{"n_layer": 17, "d_expert": 112, "d_shared_expert": 384, "beta1": 0.9, "beta2": 0.99}
Below are experts of layer 9 (counted from 0) of a mixture-of-experts language model. Rows are named router (the router's row for the expert), up (a neuron's input weights, with its number) and show model dimensions 416-447. Each number is 128 + 32 x the weight over its row's rms, rounded and kept within 0 to 255. Numbers have three digits each.
Before each expert's rows: "gets" lists some tokens that make up at least twice as much of what it gets as of all text. This comes from a sample of Wikipedia text that the model never trained on. Tokens count by the router's weight.

# expert 30
gets: "2", "1", "3", "0", "4", " W"
router:124154112141133142140166135115168124141171136105117140137156171206148110142132101085158154131166
up0:089128099097138162172107168171133102110118113123174130121118121148142140153157147090153129157005
up1:143097093110123171186109109070090082129160134159134090162097158131166135109154095122136120142149
up2:143113154143149117106118143167164127142127135106094133176115136122158146153132123107112195113127
up3:099139108182140086127107087080125161074140086132134168137104158156089072184100132122090115166132
up4:166103124101109132180089116128165126082097096186174149094108091129150131122110134138111106124114
up5:073155109126155129102136136185161092134111146136125080132126107112145149155087140098127089145173
up6:085111164148120171189166125114150114100155079098143127114148136114146127157142165146130181093186
up7:211070144092165119047150165134062110102118149140134057164099150155129117154097108119053100190132

# expert 21
gets: " |", "-", "|", ":", "=", " –"
router:131113096160129138156123125094155106132186116129116079126089164117097085097119095125167149130111
up0:135142113097129138128103153118130162184051100122104116157198108097149114078090128147209102070106
up1:086058169137099175120094158095082065159173148102142158092102167132075122113129115139154102130113
up2:130160173124102109105098134100150147139139154089119093144174142161143080105130120093080106069119
up3:109067172132159136117104127080111139205161073110200151116129111190149154099096126123112084120142
up4:153105135107155137130157172074119142138119117141129193063152162092128167136122142108064137134097
up5:085127114015149160118113181176176128150137154191087133124091151121130110127180136129164177170124
up6:101138123143102145063140106090182031092105153138169128094104090143181129143132133132133099125136
up7:106085107118140167135061111111137108115130105160061137129121085198100131143116142202167099113173

# expert 19
gets: "\n", "==", "===", " ==", " =", " ==="
router:088113166169159199143146088121125094176161143090177114141133188163130156186159173052138173128160
up0:099163128123159123106088118089133135179087157102154115163121161139243062143143121151128141134155
up1:125150155098119128166118165136128123135152105145169065135148148081121149132198135087119125145172
up2:158143106179149157137162193124141111148164077119142094163100112145094145158145109117164141120110
up3:165120144204181132196196137118187109160081166095108055106170076133136170139182141142166128094176
up4:138125116140095125108162114133113143183105121115113104142151121165104123122162136137113091092144
up5:169090092096119146114122071125174069116135107134079126188124204156122156213084115109123124109109
up6:179140184083100177141133145181105140108101107169113112095127142186115106148178103121115102067079
up7:170135141097145174118155095139094125171169131121125174088117237131118088120174144112111110109063

# expert 9
gets: " ", " the", " |", " a", " (", ":"
router:137135160156188169140132169091114128187072096091150104139151115091171110108109168147117157087134
up0:105151089096153111098073110162181166146169090159108177144115087135150118113161122145185160180120
up1:095110137106083093202113144104130158101140137103098145173148122168114116166156082164179199145077
up2:148161134142150159142173135163158137093089144129150124138130170201165115117140162104094188102119
up3:174147122129124169100087106135112147110058112138155126146085088151148076148154201154089151194074
up4:083149119129142154182164161102120106162131151137171102111125109174140147135144140129101113121151
up5:117128104058194122130154150141095126129127173165107161107137100120079110116161094086176137097117
up6:107144115103097144108089050120080089154162144147186090114120151124176080113157183224117106087128
up7:144092158137113130086113043143119113159127148098131189155157124181170171140188092118103132128153

# expert 18
gets: " in", "0", "1", "2", "9", "3"
router:106144132158097161185127129134150075119078103189084136114110138145176089148129169193134171174146
up0:090116110120140061104137073126202091122142099100118206147155096127167130156120149089158099185141
up1:119125139112124135119102141106146100105201102115133088097177133111128104126157118106116135112122
up2:122107147115074146142115115122147108091100141113121171116148151115104112107139122145122174094100
up3:133127161126099102088092144089088086174035139146165087110174128091121171113124137158123124176118
up4:088116146153086098191119156102123098170103162121128143097183121142155065130142138173126144141114
up5:123159118126125093138094117134121137129152135086155090108109119153146137115161117127090180169141
up6:131110138150139068058065096123147142075104144106128124169185192108119133127203112059110177078136
up7:046113090159081120145138065163089140116112042125108080173151205105112096133072152146175131082189

# expert 7
gets: ".", ",", "0", "5", "3", " and"
router:094083136119171150109114102147118093060151114167145122106143190169166106170165133137120135120079
up0:149112085090038202130104097038113068128144201160127132134059145152115103159158144122141107122139
up1:166186137157176096164159197134097120102126153132093120188200113068120149144094170084149164102114
up2:139093111151163173151109140066140154166138138117098131159149125096103150145143100189157149099135
up3:139107104194169133156048136161116103122133106186071147167134148168094113181104075143100117164128
up4:151125124085106163138086134135134137153100125124096144157157102171038102172116193153145198180145
up5:141076152185126169161136063123140082207127183142160135160119104123136103114162104162170139157110
up6:150109108173118133087145112128157099092169155155143146137147134097143153145179092185129141141152
up7:126088126087186048137134160152171092094138139134093204110110212116129124121106097092113153130106

# expert 0
gets: " |", "9", "8", "7", " of", "6"
router:121138103111092122136151094112175096151128124104125136121123179117146149144137149153121152129174
up0:124101180130130140097173091107135148088099110159154133178119176128173105115132097134182156109189
up1:143123176119154124145155234077144076137145106136139146105116153173160140141163144115176052141099
up2:118127111086123160135120152123085100165175111144137124155159121142123142141154169140118108158170
up3:142151081171104180124130182165157083119103121086124078160129110203124174139181130152086175139136
up4:127122112156139193172186080150148137168092147169116100120128163102123108068167144131157110133073
up5:175130124098084090123196058112149102127150136101113105141147172143175060096084108100095118151118
up6:105149192174146175101168093163105109166150101108117149089136126149140169095182111105152105079137
up7:099135140116090123150121120142112066134156069120172092140140149112111159179170112071124158093175

# expert 16
gets: "s", "6", "7", "5", "4", "3"
router:087079105137118153128076152178130142179112134130115111161134146137139057185140156160115217110152
up0:168114148106133103062117147170126118106182160102043136146132089132178113172137120125147080126125
up1:161140097145159150154085159132158101129123140174162101129127106167134083131156120142144138138072
up2:103102114161162169121147057081120166115116124172129088087114121116150159135161133127122091114159
up3:124150183077166144133132133125100150129143119183175110093090168183128163179085182057093184135191
up4:065150131152101169119146105153062109119145166140116147142118108151114152098179145158058142100107
up5:115127119106129160124116128146122112157116098105135155117124122093113125135170151090134153092081
up6:109106091069128076098120100093140109156080129137197076121127158142155166153097083139082083151139
up7:156111089149118145136184150166067126136113126161090153086158151156140064139107143130145137080072